Weights of a small mixture-of-experts language model, trained from scratch on English Wikipedia.
Size: 12 layers, width 320, vocabulary 2309, 67.9M parameters.
Experts: 32 experts in each of 12 layers, 160 SwiGLU neurons an expert, 1 pick a token.
Below are experts of layer 5 (counted from 0) of a mixture-of-experts language model. Rows are named router (the router's row for the expert), down (a neuron's output weights, with its number) and show model dimensions 160-319. Each number is 200 + 40 x the weight over its row's rms, rounded and kept within 0 to 999.
After each expert's rows: a language model's description of what the expert responds to. This comes from a sample of Wikipedia text that the model never trained on.

# expert 29
router,202,246,183,199,237,162,224,187,185,199,139,197,175,183,253,217,161,243,204,163,215,254,239,188,226,186,144,150,233,230,217,253,217,237,307,199,213,222,201,244,179,206,216,161,240,218,192,170,221,252,197,152,195,183,202,220,205,283,161,180,185,157,238,245,163,108,235,182,199,294,169,232,199,192,218,212,166,153,176,239,185,160,207,199,178,189,205,219,133,196,170,186,205,187,203,220,211,186,184,184,139,262,184,238,230,222,147,153,173,268,237,150,218,229,203,270,219,199,236,267,224,179,169,211,212,202,207,197,188,227,131,191,212,173,249,223,222,174,161,132,128,232,275,281,89,254,260,176,206,242,241,246,121,146,202,85,243,221,276,199
down0,230,231,180,220,195,161,158,181,219,208,244,256,220,206,156,193,188,132,205,138,235,97,193,214,136,241,255,227,193,171,279,257,176,194,207,238,267,146,250,196,146,205,240,184,188,173,151,243,170,243,227,273,197,226,159,179,188,199,190,190,220,172,178,122,238,187,177,164,282,232,164,111,194,151,327,262,156,193,166,224,163,245,193,194,227,174,175,252,258,256,189,167,165,190,238,244,207,228,146,163,179,226,220,226,175,138,179,160,229,216,146,145,238,226,192,196,256,152,238,177,152,205,233,231,183,172,145,225,208,139,282,168,187,166,162,197,179,175,174,219,206,157,198,227,232,96,174,201,200,184,173,178,198,261,193,223,176,244,172,227
down1,175,172,191,230,212,205,161,240,239,222,289,221,215,210,174,222,247,189,181,207,297,199,125,229,230,163,170,228,155,198,212,95,177,237,175,183,195,247,198,183,188,305,190,247,219,212,148,113,195,224,158,138,215,185,196,235,207,193,237,191,196,246,130,243,173,324,139,192,203,188,230,199,81,209,193,185,192,200,250,159,130,173,148,219,215,301,140,230,233,243,194,223,256,173,178,194,124,157,263,259,261,202,202,165,156,216,151,235,180,211,151,172,219,179,216,201,196,244,277,169,144,210,175,180,194,249,247,213,166,143,159,163,156,253,232,204,228,235,110,208,185,131,176,211,236,208,129,203,150,214,174,184,237,229,151,143,181,200,231,198
down2,200,241,228,206,118,160,208,260,222,86,227,122,186,190,170,208,197,221,119,241,158,186,179,194,202,181,164,198,127,182,100,159,219,155,223,152,144,215,213,205,156,231,235,236,284,155,145,244,179,211,199,192,192,194,157,236,173,116,151,166,189,147,255,239,203,258,209,196,192,200,161,188,260,170,240,213,191,216,260,106,287,241,167,265,191,207,169,137,268,160,165,194,240,268,213,220,213,204,167,224,238,212,164,254,137,188,215,139,230,189,177,191,107,179,206,287,187,149,120,175,172,180,155,154,181,243,177,170,189,158,157,154,233,167,248,192,144,212,137,176,193,147,199,167,207,166,210,224,197,227,158,287,174,199,177,161,200,203,180,189
down3,191,212,138,188,178,165,229,241,246,142,189,242,168,166,182,187,175,208,176,207,236,221,201,214,219,213,196,171,205,186,136,97,212,217,215,226,205,211,200,135,192,263,143,239,105,162,170,168,187,255,197,214,166,202,157,188,195,214,195,110,174,214,226,169,248,213,196,227,176,166,265,127,171,220,224,237,251,226,152,169,202,246,128,196,289,224,255,149,203,177,183,113,257,194,180,188,276,231,256,172,179,155,192,210,139,211,159,237,197,119,241,197,140,123,160,249,224,301,208,184,242,241,204,175,228,219,260,167,211,192,243,162,214,260,256,199,188,189,185,106,230,206,252,165,229,188,212,123,171,246,191,222,217,243,175,207,170,201,276,183
Description: Adjective suffixes -ic/-al

# expert 23
router,153,253,200,146,223,232,280,231,235,254,186,256,142,227,209,137,138,120,219,136,209,227,223,192,196,180,216,209,206,181,156,252,112,190,191,163,264,150,213,219,275,184,223,231,69,208,183,182,283,266,168,225,135,285,194,217,194,263,190,235,150,153,228,198,220,180,226,203,185,253,179,191,206,214,211,176,179,177,202,249,234,271,204,224,223,165,155,155,229,179,254,178,194,209,232,140,203,187,195,208,287,171,254,233,160,253,205,203,167,180,129,190,206,201,176,164,239,136,252,248,256,169,120,149,224,191,141,322,220,205,200,262,308,182,247,146,252,257,172,268,175,186,198,272,178,240,237,238,221,159,177,170,231,200,182,192,181,204,238,204
down1,134,252,199,223,225,164,150,184,166,208,236,210,195,124,290,230,222,198,175,206,179,199,199,194,175,259,169,201,207,191,147,186,232,182,204,222,128,205,228,193,168,185,186,239,249,281,186,275,169,192,185,203,144,189,187,294,231,218,152,143,192,227,268,228,220,201,130,235,97,189,175,235,174,204,152,256,182,132,240,224,237,197,225,183,200,203,151,248,249,277,229,198,221,144,190,165,194,144,241,255,183,194,165,235,251,223,188,165,164,182,157,184,196,197,216,257,188,158,296,233,225,180,212,207,206,105,141,240,258,228,211,300,194,234,188,159,230,151,198,206,156,190,256,134,235,176,206,210,187,163,209,218,218,214,159,260,196,203,188,84
down2,140,204,138,234,164,218,211,203,188,201,147,168,174,228,219,180,186,285,156,282,208,83,173,266,138,118,150,207,151,171,233,208,255,175,211,280,208,173,189,219,201,191,198,215,172,212,217,224,195,223,204,164,150,217,199,171,235,276,186,128,237,152,191,268,173,227,133,246,125,210,136,219,206,228,234,190,209,249,215,181,254,203,237,246,206,228,173,186,168,190,183,145,230,156,152,203,191,181,209,163,198,262,212,198,192,143,200,209,100,261,157,203,231,167,123,189,157,218,143,180,207,214,214,223,257,212,212,190,220,148,223,232,151,187,178,244,220,191,214,139,199,227,190,303,207,214,182,276,181,215,125,221,236,249,222,241,195,164,188,192
down3,195,226,216,163,208,229,217,137,236,293,188,172,252,237,141,261,191,188,215,294,247,230,151,200,141,176,216,241,267,246,210,246,206,122,171,191,231,210,197,249,157,230,248,219,191,290,156,239,145,190,141,231,184,186,190,138,234,240,167,332,237,156,272,222,136,140,174,208,221,203,195,161,153,241,113,235,211,165,183,279,224,270,237,204,88,177,149,161,175,259,210,268,178,184,219,245,133,197,235,248,277,214,209,287,193,213,219,248,151,209,233,157,235,237,197,214,247,243,244,203,142,270,176,176,195,217,191,115,181,194,204,231,185,127,211,214,169,244,211,264,140,149,171,149,148,201,250,181,243,183,206,276,222,198,260,202,165,193,195,192
down4,214,129,174,139,200,160,194,199,230,187,207,141,218,244,199,182,192,201,248,101,240,238,174,236,204,137,170,262,202,235,204,210,182,211,203,163,186,145,253,177,197,164,220,153,223,223,155,238,247,203,244,156,151,238,268,244,193,176,265,199,200,189,232,202,268,148,159,148,227,109,182,177,211,127,181,224,260,235,145,178,236,279,240,147,215,217,182,187,126,219,114,200,229,165,242,215,175,214,124,243,184,284,264,209,216,204,174,221,273,175,205,162,187,221,169,156,216,169,226,182,200,188,158,211,185,274,228,216,152,111,199,171,150,155,257,220,138,166,178,208,133,256,211,159,189,186,200,263,167,236,194,159,182,197,217,183,165,182,102,253
Description: Digits in numbers

# expert 12
router,179,223,252,213,213,222,192,194,169,257,183,154,209,170,182,205,119,162,258,228,236,209,191,177,171,200,143,183,277,236,190,195,115,212,205,178,244,182,148,169,170,174,260,229,228,171,216,182,171,209,197,199,143,179,193,166,120,225,249,123,179,197,217,248,155,144,250,179,209,171,273,164,223,184,210,206,208,142,170,182,189,181,260,232,234,202,269,182,177,208,253,249,248,166,252,175,203,247,217,276,217,150,206,174,92,207,210,106,217,266,138,117,100,255,175,258,152,122,146,238,197,242,134,169,233,152,192,237,190,203,208,210,277,245,215,185,252,155,110,150,235,243,186,243,193,254,230,249,256,142,230,153,172,211,297,234,183,221,210,212
down0,249,216,228,205,198,253,224,159,240,199,163,236,173,159,183,191,209,185,282,243,225,173,221,229,185,166,258,267,166,231,264,141,99,239,249,226,217,219,239,141,282,248,167,111,222,127,214,202,235,206,168,228,202,115,208,203,210,175,252,201,154,210,190,211,245,225,276,211,213,172,333,134,130,240,248,196,239,170,207,206,198,222,203,193,155,212,204,130,193,241,184,274,155,226,170,199,262,208,231,261,159,176,228,212,192,258,165,189,145,216,175,140,228,189,264,148,223,224,194,156,211,187,222,216,195,154,139,138,203,220,170,243,159,168,191,179,135,136,207,212,186,187,263,149,209,276,181,155,232,211,227,211,310,213,221,201,303,193,209,255
down1,217,189,156,111,288,130,194,205,238,240,228,231,173,186,162,147,217,208,229,153,222,237,242,219,179,183,129,255,197,200,143,203,171,138,238,144,231,142,213,226,183,205,188,246,165,158,176,205,247,175,165,173,181,136,216,207,177,228,200,171,177,218,193,237,218,162,216,220,267,235,221,152,222,205,213,131,234,223,173,208,64,203,182,158,154,168,178,201,157,128,146,136,145,319,239,189,237,128,233,149,282,210,180,259,141,167,159,180,229,165,232,131,228,161,203,228,208,185,168,195,208,194,194,215,186,261,142,197,158,188,174,212,218,239,163,272,251,178,211,188,260,325,127,233,204,177,170,143,243,167,174,228,215,181,213,154,202,168,305,221
down2,257,256,220,252,132,238,176,189,195,221,158,187,145,185,182,176,183,162,202,146,234,148,171,154,178,147,172,217,201,222,258,222,150,192,246,194,196,255,210,231,167,174,211,248,297,301,231,174,188,203,171,186,273,179,199,152,186,217,260,296,193,221,227,133,276,229,232,169,216,154,259,198,196,189,242,197,264,150,162,252,147,207,187,178,200,147,201,301,193,248,208,147,204,167,171,214,228,153,226,192,156,182,211,155,216,190,233,231,200,229,258,225,226,171,179,234,170,225,258,211,179,159,195,266,268,180,191,135,168,203,200,195,203,138,241,182,168,196,228,150,195,112,139,192,121,209,224,200,174,226,276,206,158,240,191,190,187,136,230,253
down3,177,218,210,195,211,196,177,181,200,210,179,174,155,188,152,181,218,188,200,174,123,139,210,197,211,242,174,245,273,155,187,164,216,224,216,180,210,256,175,209,220,191,160,251,142,222,173,135,309,217,126,252,245,205,203,202,256,240,161,143,198,172,162,213,187,209,188,155,212,253,213,137,207,166,190,181,128,136,214,259,188,198,234,183,197,200,226,137,258,199,206,242,164,139,195,200,238,164,201,110,265,249,243,179,239,278,144,208,169,248,155,219,255,276,250,215,265,143,264,171,232,183,155,189,185,245,179,167,236,224,214,199,216,159,162,203,187,209,204,205,201,171,206,115,167,172,214,210,177,196,247,216,251,139,221,185,161,217,166,171
Description: Mid-word syllables in names

# expert 3
router,218,216,164,270,131,131,205,221,191,278,176,231,272,195,192,226,160,121,219,224,283,207,168,172,162,211,303,189,219,240,192,190,208,245,159,158,163,169,214,195,195,185,187,178,247,223,261,229,248,155,184,205,202,214,158,246,145,229,158,224,140,190,257,202,179,195,211,123,226,207,191,240,219,179,293,209,222,180,215,180,200,160,279,169,214,195,215,178,195,167,213,252,220,260,274,247,124,158,194,178,242,213,276,249,229,253,225,98,192,238,256,257,198,289,176,183,165,153,244,306,240,226,153,274,159,142,134,194,198,287,184,252,247,256,181,277,252,187,167,218,150,219,238,279,215,220,216,232,218,153,172,222,123,149,219,158,252,182,239,209
down0,236,251,167,190,249,124,209,201,187,167,213,133,223,224,160,205,185,209,198,163,171,158,201,190,158,255,162,175,216,197,219,159,163,203,182,225,196,134,188,305,194,209,145,165,195,127,196,229,223,86,224,122,162,209,186,258,212,188,189,187,194,198,231,173,193,215,238,244,221,146,155,150,184,243,255,174,182,265,208,109,195,273,221,252,212,236,171,138,191,140,279,216,203,231,263,169,190,219,215,188,198,211,166,174,139,224,259,214,302,165,197,250,203,213,185,142,192,224,215,196,183,192,231,200,210,235,217,239,273,210,243,193,188,211,151,195,235,177,224,203,209,229,211,197,198,197,217,188,185,189,258,242,232,230,189,248,194,203,258,246
down1,156,276,192,232,185,231,230,132,250,233,263,187,170,239,187,192,132,280,82,300,243,212,282,158,167,216,197,244,165,217,229,115,181,195,247,198,205,160,151,158,164,200,173,229,236,183,200,227,182,240,211,236,189,199,129,252,212,188,220,135,229,197,188,241,170,298,297,155,261,280,175,210,238,195,200,256,214,184,183,144,219,218,181,159,149,194,149,170,221,210,241,201,191,181,160,247,227,175,188,160,182,159,228,174,153,180,226,197,271,179,246,196,216,198,237,237,209,210,167,160,186,262,174,192,240,203,173,185,212,158,165,196,200,168,181,176,218,231,231,263,179,222,184,252,153,231,190,152,238,206,227,223,161,155,201,230,227,172,141,181
down2,191,271,125,228,294,175,240,193,202,254,189,225,214,212,206,225,180,293,193,244,229,182,213,193,168,243,227,180,107,106,167,165,179,198,263,251,169,209,164,178,228,139,210,208,226,173,214,203,241,173,233,267,157,243,174,210,147,147,149,207,264,229,167,204,152,190,141,156,208,233,121,131,216,204,158,238,154,205,267,171,207,218,147,257,150,163,243,90,257,227,257,188,188,116,199,219,268,184,231,206,177,212,237,171,222,216,204,186,193,254,261,198,160,216,210,213,121,194,219,166,242,214,220,176,265,203,220,207,231,183,184,163,210,225,189,188,183,247,184,179,179,176,259,207,154,249,191,180,137,182,185,191,160,160,180,150,262,286,246,196
down3,216,216,255,173,228,217,175,182,215,221,238,293,166,221,297,219,200,227,164,129,161,308,135,94,267,243,211,228,199,223,255,262,191,242,260,184,222,113,218,214,160,164,186,218,236,212,145,217,202,186,152,239,240,216,114,166,205,242,212,231,186,208,232,248,207,183,130,227,133,203,222,169,225,172,169,113,213,216,201,233,257,251,252,128,170,174,215,187,203,151,204,208,135,134,174,144,208,213,181,212,186,197,151,191,279,186,209,118,225,142,161,146,208,247,119,135,151,209,173,159,307,256,229,158,230,219,253,252,218,171,276,229,248,186,234,244,260,227,208,198,154,205,184,186,204,171,148,196,210,174,244,194,264,180,252,202,242,184,170,263
Description: Capitals starting surnames

# expert 18
router,203,242,222,175,219,210,176,147,258,183,190,150,197,191,218,171,167,223,241,183,229,218,212,193,233,173,173,169,265,230,199,240,163,215,215,204,265,210,128,149,175,213,178,183,192,192,176,155,340,244,132,245,206,169,176,207,156,211,110,254,216,139,186,210,202,207,243,139,212,168,175,102,184,259,297,229,234,153,210,145,204,224,153,252,180,122,241,170,185,209,105,199,223,238,223,172,216,189,224,226,248,202,220,212,205,244,223,169,162,134,162,219,224,189,228,203,165,157,259,211,247,186,205,266,222,212,143,289,261,194,130,275,176,224,232,244,149,181,239,223,197,195,178,219,138,290,228,260,246,194,186,205,264,202,237,125,223,180,197,227
down1,248,190,223,235,144,255,196,125,210,129,190,232,281,182,57,153,127,217,204,237,147,295,182,232,185,248,189,198,194,303,197,235,160,174,244,199,147,204,138,178,237,208,207,209,187,163,188,187,260,151,150,238,159,216,165,242,215,204,238,234,227,180,188,231,189,256,214,220,247,132,177,211,259,157,174,256,229,251,194,248,155,236,168,243,212,185,208,214,156,181,176,251,159,197,197,230,242,240,208,155,217,195,218,220,261,179,217,189,264,224,235,167,231,188,286,156,256,226,216,229,132,147,264,246,249,206,280,260,216,206,165,226,158,140,162,241,216,194,142,181,242,149,227,156,300,183,192,216,254,229,235,189,249,185,179,178,228,232,216,209
down2,188,221,205,234,178,219,200,312,260,249,232,126,219,220,249,226,232,203,206,170,248,244,204,232,208,168,170,186,130,219,98,246,191,205,196,175,245,210,164,185,182,158,208,147,282,218,208,236,152,241,193,250,183,213,208,202,199,212,186,200,176,207,252,177,223,261,189,186,194,206,169,187,130,216,228,244,186,165,165,184,219,179,215,186,230,147,287,214,179,147,215,209,150,226,233,266,219,231,193,205,146,184,218,256,129,110,254,186,215,194,229,172,162,202,189,133,141,194,227,217,204,206,185,225,148,196,127,301,205,235,237,171,161,163,164,168,259,242,175,190,183,264,299,150,232,161,201,200,256,224,129,186,182,171,93,156,137,176,213,247
down3,202,249,179,82,193,159,240,233,166,210,224,229,249,289,175,174,260,275,194,226,222,122,200,157,229,190,189,213,144,240,250,265,169,211,187,262,182,267,230,144,258,143,235,248,199,193,217,215,234,223,203,186,277,153,177,163,232,190,277,208,258,194,201,59,165,210,210,151,160,201,188,248,145,186,154,192,282,240,199,190,212,138,185,136,174,258,190,243,156,186,213,288,145,232,223,194,211,167,210,178,190,256,164,155,188,166,255,214,184,185,233,135,225,270,181,266,183,146,238,269,196,192,230,227,179,235,137,188,172,270,230,174,207,144,211,201,197,187,182,192,204,173,261,182,182,262,156,254,180,189,227,184,243,177,278,208,176,170,181,138
down4,228,232,207,157,207,185,195,247,171,175,213,172,177,199,214,242,264,195,154,128,181,232,170,222,181,221,201,152,190,263,280,164,145,218,222,189,228,157,148,252,254,227,178,231,246,223,200,154,156,178,192,235,196,152,191,134,180,230,208,238,157,195,194,206,144,106,177,231,183,263,239,219,209,175,139,264,200,135,221,222,160,196,135,253,240,175,202,193,282,170,187,185,127,196,207,189,162,199,208,219,210,226,178,148,192,229,262,110,164,190,222,213,198,185,201,246,235,113,218,185,177,193,205,225,185,161,159,176,167,180,194,209,240,201,198,160,178,89,174,255,168,199,171,199,140,160,184,234,155,204,156,172,308,164,269,141,196,120,175,195
Description: Year digit pieces

# expert 1
router,149,175,179,207,203,220,281,216,169,259,211,145,165,231,245,230,169,148,230,171,210,271,161,194,266,137,213,158,220,203,181,166,204,122,191,248,285,181,212,157,251,296,216,253,223,270,221,111,214,189,203,167,252,314,149,141,138,202,173,236,224,109,252,237,241,239,210,204,215,188,163,120,161,205,254,223,234,174,182,159,215,233,225,166,145,164,174,144,193,183,265,238,214,187,258,171,140,261,197,243,206,141,237,170,211,210,176,170,174,217,189,166,147,236,148,237,153,236,278,218,176,240,151,170,226,262,141,272,194,214,208,237,189,156,203,181,253,189,192,191,172,169,215,208,201,232,214,206,213,209,196,158,246,145,204,137,224,173,216,187
down0,216,145,193,201,143,172,208,190,204,209,175,171,190,169,176,187,204,195,167,149,175,202,162,132,165,193,171,208,211,140,132,161,234,165,151,164,240,203,178,174,166,214,235,224,192,142,141,279,166,149,194,212,258,164,239,192,182,213,187,226,208,228,242,214,349,242,253,136,198,287,203,152,202,201,185,159,259,206,158,198,195,193,233,165,186,292,172,165,252,192,100,210,231,199,238,236,219,188,201,261,132,141,209,142,194,167,179,255,208,208,203,204,156,231,214,215,233,228,157,150,269,212,227,153,162,196,202,217,119,228,173,186,221,195,159,154,157,155,254,164,253,159,199,180,276,216,155,177,206,188,240,202,167,155,207,133,212,251,170,182
down1,220,135,227,191,130,200,138,204,315,123,233,231,204,177,176,174,136,209,141,185,243,210,289,213,213,235,191,231,259,211,135,160,215,196,254,216,242,159,116,166,222,198,189,236,155,152,168,197,134,164,223,172,178,151,229,245,174,228,245,249,248,254,199,229,159,177,205,239,193,206,214,279,229,205,212,225,227,247,147,214,129,197,191,251,146,215,217,169,152,187,249,242,270,223,195,215,198,133,268,178,256,177,162,189,173,193,153,238,129,172,186,168,222,161,227,224,215,137,211,109,222,208,210,249,173,206,154,238,153,147,194,226,190,225,275,226,201,224,257,223,222,242,209,243,194,190,151,136,203,245,238,232,190,198,212,234,239,225,144,172
down2,116,214,231,198,199,84,169,153,209,121,131,170,282,200,136,156,193,202,186,141,182,155,175,166,221,173,157,111,208,168,239,166,180,183,177,206,224,167,227,233,173,199,183,238,146,249,188,194,218,273,187,178,233,233,194,258,281,191,161,190,199,221,173,143,198,165,189,174,238,241,143,152,174,190,282,221,249,196,227,202,208,218,141,160,173,228,221,211,178,231,213,288,332,164,262,158,187,250,220,222,243,134,156,177,187,141,197,184,262,225,240,181,192,144,180,177,206,106,232,192,180,181,125,279,179,211,273,183,214,207,250,140,207,231,196,158,237,225,159,183,179,256,235,268,242,174,193,195,128,253,160,143,234,242,193,139,202,224,185,279
down3,191,144,188,253,181,233,185,177,204,246,250,162,212,249,210,279,199,229,178,243,239,248,151,330,145,189,222,164,250,116,180,210,211,187,254,199,181,191,164,193,181,163,232,299,172,173,162,242,175,222,249,224,262,159,140,170,235,223,247,197,188,279,277,243,131,224,157,188,162,174,202,242,246,240,179,162,250,171,189,245,172,198,250,139,261,201,214,279,265,223,240,187,213,175,190,212,248,208,219,234,202,217,207,218,199,254,224,230,223,206,163,161,247,215,163,159,248,244,174,215,230,248,98,207,251,218,178,178,228,212,281,149,136,272,233,276,215,241,240,215,157,199,248,187,222,171,149,230,167,184,210,205,203,300,241,133,281,181,216,172
Description: Word-initial capital letters

# expert 10
router,229,164,252,250,309,168,186,187,287,253,200,108,240,198,209,242,201,232,247,221,220,246,186,244,214,263,210,185,157,102,189,201,183,202,243,155,164,261,262,137,200,167,228,305,194,213,158,191,236,219,183,237,183,215,229,234,195,243,207,195,209,198,185,201,165,108,319,199,199,268,178,189,158,212,233,182,239,156,207,191,227,248,187,133,196,197,226,200,213,282,118,241,217,264,190,226,225,174,91,239,206,187,259,181,164,177,149,191,131,157,233,94,229,209,212,235,211,199,214,159,223,197,160,262,203,209,177,247,202,210,131,191,195,194,244,172,243,234,176,209,223,161,210,125,157,261,267,198,240,168,196,203,185,233,245,178,185,160,219,181
down0,162,168,227,180,229,167,206,172,201,119,200,159,211,244,197,217,202,159,206,172,224,224,210,221,144,199,137,210,201,262,171,210,249,244,203,191,236,167,204,293,202,163,184,193,194,217,217,184,140,138,163,232,230,146,196,250,209,136,241,200,171,251,214,201,185,175,138,213,150,226,230,171,213,200,197,182,201,197,167,285,214,190,222,208,188,232,167,178,114,177,178,231,152,162,242,203,214,193,154,201,249,172,172,195,248,179,130,226,177,221,178,200,177,207,153,208,245,175,189,255,145,280,269,193,188,250,206,175,86,116,176,161,221,294,106,193,150,197,235,217,138,228,233,199,220,188,230,207,159,217,219,261,195,244,246,234,177,71,264,129
down1,177,203,247,191,235,106,187,150,179,212,197,186,154,196,184,228,205,224,115,228,165,246,184,219,202,147,169,191,300,206,161,249,204,266,218,212,145,212,249,201,243,179,152,272,212,190,174,177,181,164,216,194,161,299,207,210,237,203,156,156,250,171,167,224,150,205,184,233,257,133,119,215,191,183,157,143,164,189,132,206,123,177,227,238,110,183,188,233,200,245,215,212,145,186,130,159,247,225,159,192,240,172,246,193,170,255,218,272,180,205,274,170,207,191,258,236,229,248,175,245,169,238,195,223,257,184,211,261,257,203,173,184,247,152,184,242,141,179,300,149,203,142,135,302,260,156,225,180,199,223,179,200,140,135,177,315,249,159,141,145
down2,292,215,223,288,163,157,228,129,195,167,284,207,184,195,167,228,241,148,166,246,177,195,178,144,120,291,223,195,227,148,202,177,245,246,295,193,200,216,200,172,204,141,176,217,148,255,217,259,174,184,217,288,187,262,220,160,213,267,233,217,242,178,167,190,213,160,201,189,133,291,195,223,150,162,192,176,251,195,154,198,140,177,237,262,194,229,185,200,261,191,220,175,169,119,214,249,282,179,169,186,242,188,224,180,258,227,179,283,185,124,220,172,166,146,211,199,230,176,163,180,184,182,143,191,201,174,286,243,160,219,202,235,267,198,202,226,188,190,246,231,217,171,194,166,183,205,230,209,196,209,202,188,220,159,211,257,151,289,225,273
down3,113,203,225,108,156,225,188,162,212,201,194,158,159,183,256,216,238,221,222,197,143,228,193,162,184,213,160,119,211,157,212,200,146,134,235,166,150,204,157,301,223,236,262,259,192,129,238,282,118,218,199,222,151,265,215,228,194,154,216,102,233,212,132,199,204,193,200,213,169,196,219,244,222,250,193,294,186,190,184,208,192,160,195,182,250,188,227,192,192,197,232,151,297,217,155,245,145,211,203,226,218,209,282,132,204,179,193,239,175,134,127,248,207,165,216,156,213,150,155,152,247,144,206,178,158,200,193,200,223,179,192,126,156,172,190,220,139,161,228,233,158,155,193,135,226,223,207,221,246,193,250,153,200,213,302,215,186,185,252,206
Description: Mid-word stem pieces

# expert 15
router,153,226,257,214,262,199,243,217,169,105,204,117,205,151,197,167,179,208,251,162,167,200,254,189,217,247,161,224,220,186,176,200,198,137,182,179,150,183,126,196,259,131,340,153,223,177,226,222,217,216,203,210,190,168,169,247,227,175,137,173,192,140,254,193,121,158,208,217,203,219,187,145,195,298,170,196,168,189,211,289,161,166,185,197,191,125,258,226,175,161,235,240,165,234,214,209,102,215,180,298,156,180,229,167,145,203,158,150,81,216,136,260,173,186,212,210,115,209,277,255,304,235,143,220,207,222,212,191,240,243,196,190,191,211,239,166,229,246,183,207,181,237,279,198,209,203,186,204,212,171,121,151,143,199,193,200,172,156,208,154
down1,191,199,185,177,239,152,201,194,154,210,168,238,205,238,140,170,201,238,282,238,275,200,220,281,200,227,191,132,234,211,224,232,262,135,265,145,207,212,168,121,159,134,147,220,203,192,227,221,182,240,261,278,158,211,211,197,210,195,178,195,278,265,160,200,218,199,216,181,168,224,204,208,203,212,201,267,202,240,220,181,246,236,197,238,173,165,308,179,189,253,175,299,221,239,174,153,205,231,228,268,189,208,210,180,166,258,211,170,70,265,237,113,201,172,212,102,204,168,215,149,148,146,131,233,289,194,221,140,165,184,157,275,219,151,187,219,224,221,175,203,204,106,178,223,195,224,144,282,110,174,237,176,255,262,193,200,255,244,204,196
down2,204,225,236,198,167,196,254,207,161,269,246,196,98,165,183,233,230,236,123,177,244,197,156,252,240,167,156,231,231,167,196,279,189,222,236,170,159,201,180,223,237,148,232,193,183,239,157,222,129,183,165,114,149,191,169,193,301,157,201,146,145,238,271,206,176,195,174,240,148,156,225,179,148,216,167,275,172,169,207,136,156,238,110,234,199,265,131,202,202,215,201,158,153,167,173,236,211,209,150,224,189,282,210,193,222,274,186,218,225,290,149,219,253,175,274,247,192,159,271,230,163,224,303,179,217,186,188,198,174,156,219,192,232,255,180,162,145,216,119,199,143,207,211,265,195,196,182,196,249,155,148,217,203,229,232,197,197,176,167,268
down3,208,251,177,198,205,160,166,175,126,209,101,126,139,263,217,220,178,120,220,225,238,243,234,206,140,114,235,229,200,239,181,190,236,247,125,191,156,235,217,275,207,105,178,189,151,207,215,159,153,212,148,195,182,99,212,164,181,232,216,145,233,188,182,234,206,208,208,176,176,190,177,202,211,152,199,210,195,209,206,180,219,179,266,164,205,193,252,185,207,177,182,150,208,202,259,205,204,200,233,131,202,225,171,150,248,189,205,190,186,244,176,195,203,284,153,189,183,298,220,189,193,183,156,215,200,157,203,150,237,217,209,253,264,170,222,148,153,133,191,188,174,205,257,154,209,217,180,162,225,130,190,213,194,205,143,259,209,294,264,221
down4,219,187,175,285,183,273,200,219,211,321,175,222,193,164,173,177,118,241,187,256,206,212,191,258,197,161,198,281,239,176,170,196,235,197,159,160,157,280,188,184,186,166,173,129,170,139,186,193,186,179,181,207,159,247,216,209,196,96,164,197,173,209,206,150,234,204,193,167,179,186,159,245,170,345,192,217,160,184,239,208,178,245,132,166,228,204,279,262,311,221,225,255,220,175,224,268,204,175,243,229,151,240,145,229,167,189,233,222,213,231,219,202,210,244,237,184,171,190,178,198,164,235,187,173,262,176,233,165,112,244,119,227,179,187,220,179,173,198,197,153,239,182,166,230,221,175,134,156,257,111,171,224,144,209,216,167,208,246,195,209
Description: Dates and table separators